Experts of a small language model.
Size: width 320, vocabulary 8192, 79.7M parameters.
Experts: 48 experts in each of 10 layers, 160 SwiGLU neurons an expert, 2 picks a token, a sigmoid router, a shared expert of 128 neurons.
Training: a variant of SOAP for the experts, 1804M tokens, 6882 steps.
Below are experts of layer 2 (counted from 0) of a mixture-of-experts language model. Rows are named router (the router's row for the expert), gate (a neuron's input weights, with its number), up (a neuron's input weights, with its number) and show model dimensions 0-79. Each number is 500 + 50 x the weight over its row's rms, rounded and kept within 0 to 999. Numbers have three digits each.
Before each expert's rows: a language model's description of what the expert responds to; "mostly gets" lists some tokens that are sent to it at least half of the time. This comes from a sample of Wikipedia text that the model never trained on.

# expert 21
Description: Articles and conjunctions
mostly gets: " and", " an", " or", " was", " were", " a"
router:485542579478462567484468454520482451421468517486585401495500501487518535461445486567527480431471495437567600487481574538528518453447501442538456520514520519508478463503477493453510608559486569503508460581478495480617454560441515446545438500
gate0:518542487465547498500498410480398595439560456482580579455525547508445537486501595548527483551528514511462558538537527477462526574514373601543542526510418546503564489535577488420469446483619535431484434566503539529520570523476551527488378522
up0:548440475456537490564536451448436462472524492564563470417572495477543504486447514522474467548480523495603443592514596434492497577454449504587417500460509569591383520409617585524531500492469511530518505510474599548521613435568550429444479428
gate1:514582476541479478526429448425453492448573485545525498479442536492534571601556557502449467432438614508489414530543499548481489495497618614505531519552508416553532409441549524468546537531558531542494482534369460476548507521420486490495522390
up1:544466522476490597427505462499499535526502501547512589513529521479522428506398548594469451508455485502522484524593540494487494425518519421519547532569476571460544508495488593622508459577578544466472530496475470497409543528468520500565431578
gate2:475524548563478397481430490524553488463486494496468509495564494594532492514537469545504481524488516430570477550453519543495469580450538480520377531456451490420547510558463419450394479472616456508454432506458476601633445547445453494505507490
up2:507522502559519402501443493504522439425505397575451455478435510559453460592544523604504510494448500478503485492421576494491468530415544467442483557548544500456590416510473384474504493505636431549465451458556510518599515543543369577449555437
gate3:461452520579529446514468511479467603528485421533508486508443577451480497476471486545455528469603520453420504516484432567439499518462504519494519525571578474434460511535470458521547501522486554449489456580576454557447402454487384446515494565
up3:518537544487499557484518512529557495526548538486355577487524507441536509511538543423466504512472527575539535489443531454537561401575445458451487488448484533563463540604506641403448460515499441504576442473393635395533517531487544528491425472
gate4:496482595468550516544466438502526538433452517463489454503515503561489456572520358521486484523512493504545531478530549614529474415484449561498458539506559546421400498528481529444454512469552455533501434538451453492523454539454438534489544575
up4:502632563522573588560485404469554533430468576508503608562456553622474543480473473527450481471515421515580535477538482601477471538575528500601452506566586495451475548462418499483549491576462524542456469533489481557509470574400609448497442420
gate5:516378518466596541516475527464460397553465478560442647538506597474472551487510522491517525514538535469465445523528438407491489442492493447440642522495536521480460550556491512460564543390533463557554553509440569484475472588463483577485603471
up5:445480510548596544540363501512495467452494441498443476527607473502531429545415469424450370497490444481521448598459514437451487474446506470405532511572503492493509397462533468570563504484549455444435392489418383451515533516484540438571446491
gate6:458455621585598590510531500414556458459497523513500543525484592423488424607477401568554517561470557524439530524563462500544520469486513512468461455476471519508477502558571488552514550451502444399491505492378495552522506448521477559510444519
up6:509569497487519462360487522443503491540449524479624515404554433438479473494479491519523452404459460535456543467459470427517602536420462547591554443477455510547524571428480549502491511454505507425399477558514547545409544488595528428493542423
gate7:414443554480474592491505553410493481574501530480467509491523514456545458589477546452583468523519519586437531499501434466511505491484472440561545520492544442543582424466548468433464501529558512611451565582412455484457515377490537460491499472
up7:414606503565507442526511446552561426466538481452455521517562460570477620544467493550541534461479508428622497585534530495489495579528546477532415534549463508517489440524410469618506526493486479481541453535486443453544504477514524589539431546
gate8:437586434481495591474610535423494548511506457570548561478628527489449535585556512440468560522462431435544451528547549458456525493565523506464462403431529533405494478534506521472588468480497505533514436492519427458530470530458576438465517441
up8:555468496548624569495451501545469529467469519503524528571478489471518542382423407538561455513454552523412456497505452464535461470429540419533538549564435485556529445483493432546522471504509488506468487518397578499583541404556439533529591527
gate9:537545507433540490520550511530435521395532516560526471522439590472546513475568567370533576454591392522391529538420535466565470499554409464519580480484468514521474446520503427442563550558474473469498470526511501449530434462575507552608486517
up9:495521538458488452595573547477477491498513514577524520473468549483540511437613544470467606460565470537425444568375516429537500487582425463470557415432454539436514497558493459499466480521461480518442371448560494498522458478625499510567456448
gate10:568496462392411504546513434577529437612477517419523572429443477475559459513480419465552482511535503436522482514472484488504429541586500521539523524467491454520487594468529505469566581567573481509486472468495504443519567513475540565533559450
up10:411503478527440586474480462518527594543452489467506521525430384458470552506461489445559403494515504533585542490565539465593528522442444500535525480409429486525524487474509552460442523566527548494519449597490616491501484482478457436538554551
gate11:476510467512505459583528504403534479489486496428460500364510451499495452578573517518589477499509506505488540468460509471603491535435467593511405451498482418502543546484511501481507471492412515433505501567589459477581480410535596418519540393
up11:530557403490536413498523527441525523488544428449470500486410566412551435578423434510513562514432455564500474470438484432473491470449535517587480500503444516385486553549540413460486542403466470422524486457533483518452461608642494565541501527
gate12:553562391429465474537554481525480550514504527473506505471612548495524573524510469417596428493466560531417403507528484522489544492457459496402549459493539441548560574608469446465491525487489544449506488439507457466464483512492506461484465455
up12:418517523578521536449506533518496547474433483496566478542459458494521427518468497535416482450531422456496521487446535467552461508474546474656474533504491516401449519404472521484423399622535478517458466480478511490557510508571438496401462573
gate13:449502584518509493458500509527489510564485549566499444574489477526497459585538495530517552667375485436585528459464494506447519487529508474420488461497490502534510563458479515532424500537510445530483476468492489464512592404540535482568567482
up13:592481449527614577435509467480484540521544458444450532530525495513472496555478448552474555573543418553528431451601545462501495487498521576490479519519613458556530434433395453445502571504478448495430454521568525512463437516525451561499519477
gate14:542498557531390502523483426506527491433411478475466454496575461497567556521452545535457415473523494466604419451507558541455455544425527525551470483542522537522514545521517539564501549516540490470464476464499479516422516517421526539463566517
up14:459580557458587531429501612589463484576496541437449477452413571463508494529527561474472463525431523518379615533541451496406555498478528536475580539582382542538532555477485506507426444508575550523513456548456599469637489527570409474602456575
gate15:469579451503515508640566503545509496538579652520544523506470521473492503578540431517512644458471429546428628427365498581501542552552475559524484485610464520494476501558586440520589578482420526545499597563488523528559480466577502419553378450
up15:431505516451535506654548441503539505500571571542590515507530574486546512483475407480470523459483433459460638416494414497544532514496512635544449450531493464489554479554547497569560558496484500505472551432498535469566455477489537428557449471
gate16:451517493459457443482479518616537516486560591476497473504472590475538507544500568524520487569506474509451483520445457523594452545503534537578499495454580496465457502586527484502515482504459555505506479520507538451467470561504424548592462507
up16:481589528551443481466492466636589499471532545490475502537517534516473439566528566493506439499427386515452509562382488501576484507469497483483451432460592465427507499570527413455511453483502503543463448481477561460461482570498521504523465470
gate17:485519492503522574471524449504437531521573526470559490490469480476527489436573521543535522555503555625410563490421508474458501482560463473466479500414483432440500529554463504504588535460411482487573485638462498564481521445576462603476577484
up17:556489453470464495463501569471472573458511559473488500489545496574431508508486524461578484482469501492579463395521547610567523504510593436544456569469470502503461561499501468549551405423401509480398588472545410488485380536490518427415443498
gate18:667530532530493463560489460561594500519525539524502503476440504605500532511485473487427462508427529470576400539470525622426607508517494528503523511521493549578473521442526597482367471483399561549531452489467505549451530433452458412501472515
up18:481433544388577396541507523501479503543495509542451527490460462440499465449539490567490524505544471416465464453464440479505483466515417464498479480512449515509486479474529498601533512499552499542453480510402543506485423492504489576532592471
gate19:498504538526508570544457419572505496468489534494574486473514477502449464535507462449445523621430522454490436471428463486588490459502581486512507494539481468559437427549508522466454565468447558478460441450400522407514549541478495505462471572
up19:464464476509432606587406514540531477433446469561495476436441465465503451567573548532555531427453455446472556418502460491466502546494463479381520496463539437516417552473531509484482517483458518640583482486574443609483468466511461443489438470
gate20:594498562544481505504574507461587465506477453487593534534460543551478470525606575459464502449521430506491554580541464428512483438601485527499501537450539457453433456527571484520526492581591569568345496454489456501546575528459563479536513446
up20:445521469486498462547390471575460537484464451439464428422553433464549461464425494501517545557526524537547459394454494595435452490442502429442454476519471534583564467463423517485522555434458466464594512483532508509493398495568429529450467557
gate21:625480433401569497525503527549549530470549542504462498486557603496445548453439544466522511455460495510476568515386537478487480461572455504434501496497507508504489464473528563537559407544491469512506477549389463495516437433613527598531475474
up21:562507466451526450524543439544542491502535519466495536555629629485493477459430485416574479475448473501471565524393574442449408456562525533472481512460502465531489453432541534566523469606457504465461541572395513533532467489564505584521383519
gate22:517545452484457448566454518522523478528567492541465487459475509518463510598498573491412567524525432572451563456513485576522341527548474493509568447580472414657522500441513549487550539536512459470545492538462457459588510532521489556560399440
up22:470527435612498557501474456552520555477496503545459445440427523457484493462527521477355520469513469483453528452567506483471511557462538424505456491452490543499437523477532496462584478562474513526556558616510547500412503522519501532487467462
gate23:490537550439556502514509409476503564536474469534524407528429552494499512502574516566467569550453519510498475546494440501554481591508498455443478475471393526543441526419527581498516550543505500509604516570445485511477441456495587479395499503
up23:450538439468474466520385629499503472551528531487471577559604614494500464474464474530517545471513493518539442488468533551614492470467549620573550550573484561533561390577351508493520528541527448493582513533528514471508465471412511539504477456
gate24:484438510456473507409517473444434506439507478604438548497476506512439418577583498450527498528565489539506444614527509441443504501461468512467489542460424520473502421593457474484520496501492433536520601494468484571468442500465682396500506361
up24:489482585428423509528509451500488439553536491565454462502581436523469566509568569523510560544460495464479642488417523487458421399491454416515596522509497501538514504520543478469492495500607538526538532555491573450538547494337468540432478471
gate25:511454505467414516549523507495461521552496548546534502422546562456511607451482518450486437522505492569496450414470470483501529476407537418546492516479484491594517524505471479619531512483474501525446548558496465477544534581562561428538503534
up25:563487545506472519497509503510503512476574485470488464455554532486476479469462489494513415491509474417528423487514559526461570545406585554573503513513529470563456507481519519521470408599525443503496551555531599512638421637548526480485457448
gate26:518454489535610531506494471442489456546544449587416501472468529474419535497446496452544501463452551551466448507519419470556506612492603501551506550511492553399454588407609566582587523466540534438550519499450468519340490451464490498568543489
up26:566523501509513588513452553463439452511499538500464541474475556401430546474471456524536523527411536603516397486493446628545454531513510543537548531517483536456486594423566490549570515474535462454525521551578466548440470406468496546529500519
gate27:414523458523486538544409538470538503545470491499508513551510507567456525519525480444451490503467369485459431450504548545524469556574450558515496534569481422487496492574500508589558445401575471435434513519506436439477556428559581420431533396
up27:488437418662505509507498511572546498539514506560437489563506583505501507461499468507458442504515514595553567552450523504496543531582500597488478424563558474471558454556514537500432504482592411436495506547462458494484484388510550430517535491
gate28:507468564445462482525415588522527465501469569485599520518453434532449514470521501480551514429453544581492536594531572521529532494554432510511505470514531491543487485451530502480479470572463505470541529499517530408541457413543440494558528551
up28:588476440471506473501491465455506495426508404534491484500533537463429547514526618419457583584517507478450481425415466525430482488504399487491508499594462520448497580502668465469447548507520447446514473524487427518467531497512466514403570516
gate29:493482455505486563518574550402540422417501478528514434511569549505469520451534506502575448496564537382398580518509594449514490478467456516560464486512491484469559523513485562559529568540479488583573482462566450471503547579487386491501555475
up29:510578580467480564563557614540505526465464527522493499551544492429431485651453436470431491533528423565433397542423425547447556520569534428405439526446502504468509533548504512498592432448490502495543512473662510526484489480479511526484505477
gate30:560557459514408489416527563467473595478486521459585546445473532576477642479499479503485498463461554502523480546533445532591527505513444547529469504483451527523460403494448394433464479417539468522594522543424557510644422454489481550536529398
up30:478473535573479523549452496505489585452527456416518529601517396510515502444524505561537463587566515522466474554426496522505504594522610463561529498512457556549482483472507539571492476499532500396541456477527495522503525392474497398441434551
gate31:438462466518511488344406496540508569502467552521462564436518495432444452481483473470519619556498495533433466580549571431549594502558581485461420532479474433517482579540587451469516387512525517489479460410534492567377441485522497531475492526
up31:468437485471482564480475500441491465510480512563551452463624520479533529467572420523479526300592469548494523514455508603487460509425471459575531490481494457470501497526496500424494536466489512516531489528533524535565377451455441519527524468
gate32:567517573553547526423483457428503613499463492502503521463505521402491549456521445528494489474572560500502502481530523521541506563482475604464524496558518485569497515479345453542424502539497450478570549582494554574531433454511537566526500456
up32:480509503580591424558562580504545511456417510449462473540522498399507519502415484584485488453470539505520451438481457493551508524423490514476487514538520589419520454438560567529527616480539540480529466533506529463582442467454490492487520536
gate33:439542533586450453462444405513450512492530492527473506474457506410550535550447542475427483477453469562478435481527496457411484507521437388454477447485438467445453516514489469603514575559458380487430446504528443578436605446507516521413497411
up33:533481450571417522564506468461463569497545458579527494500487533345559516530462519541477543499419475539456428475504469470406496548486433517459427469483544484443486519506505381595593662504499463489470468501553498510503610477517467489482498436
gate34:483387450495492472522506465494504436527411470488496512523577436460526598504530408490480493557523474587512570457542538547436520553531416480426459444564516516507557591530505481490460409465478508504540488474545466453466551513480474451475562462
up34:518483470479647485581471443487594467542475482630525514561516555552474549403460450473470450491461508539442528576516606586432480536514478512549436448595491619497455467472452491400485403418579444549509452597568517548430579475564538492424513511
gate35:606536491504493437482506451518472541560532417505458565605508512396494528528510471500391533578410472377395455471509534491545443502487517511532474494474460431508495451611472493502502502477524499439520577550521426553561521443476485468482436436
up35:545527459499532496513536507477464439441431452506475456472504464446572469523552520471486518531572448418524580494383499407467495621530554523475434417489416507424523479466529582546530593519523577510549504500461498515499449537489547579510536478
gate36:623597457457511472387508467498509460517489540539522597485446470474458456588486460512479483504423455447385486409512561431507480475512547515554571480423513524534452487576526647506430446517535563469421451491468531534491506439459599616537548525
up36:480415497535485581664390491539539580496604479455464425528573509470484500456504491495488505518441510593532482570505539486535580477514531531508421504509495477459419491478500524498570502439509454518494516459453526435454513483468497431419416530
gate37:473471577424481476524571431571567493503494411450506514502522589547459550496455436457469489482506475521432529483518453477473499539521481579507515529513436547513413501559568507500510560465528426439477411485551513542471398491535520542490616496
up37:512593466534514476498509523561493483535477541535446598464521499499540524495598556567509605476485485540598514550487509493522515498486554460546469422550502430521578474458420483536435486556544610558457560496480460466457522484447467402483363463
gate38:372470482512435469499598463479526499496425471577478496496559492441463525504481425489412470510516488484616472533553415609538486555437530453535519518435457439435509508557484490502544541521589437398467440589445454515445554426489448379452468456
up38:558556548481545555495484538413499440442461440470549416464495470507447534472606598546488412486440523434484549453525466451487544476405461591483535468575514581463550520494594591536578373441441449471463494462470479563520553467459487486515470506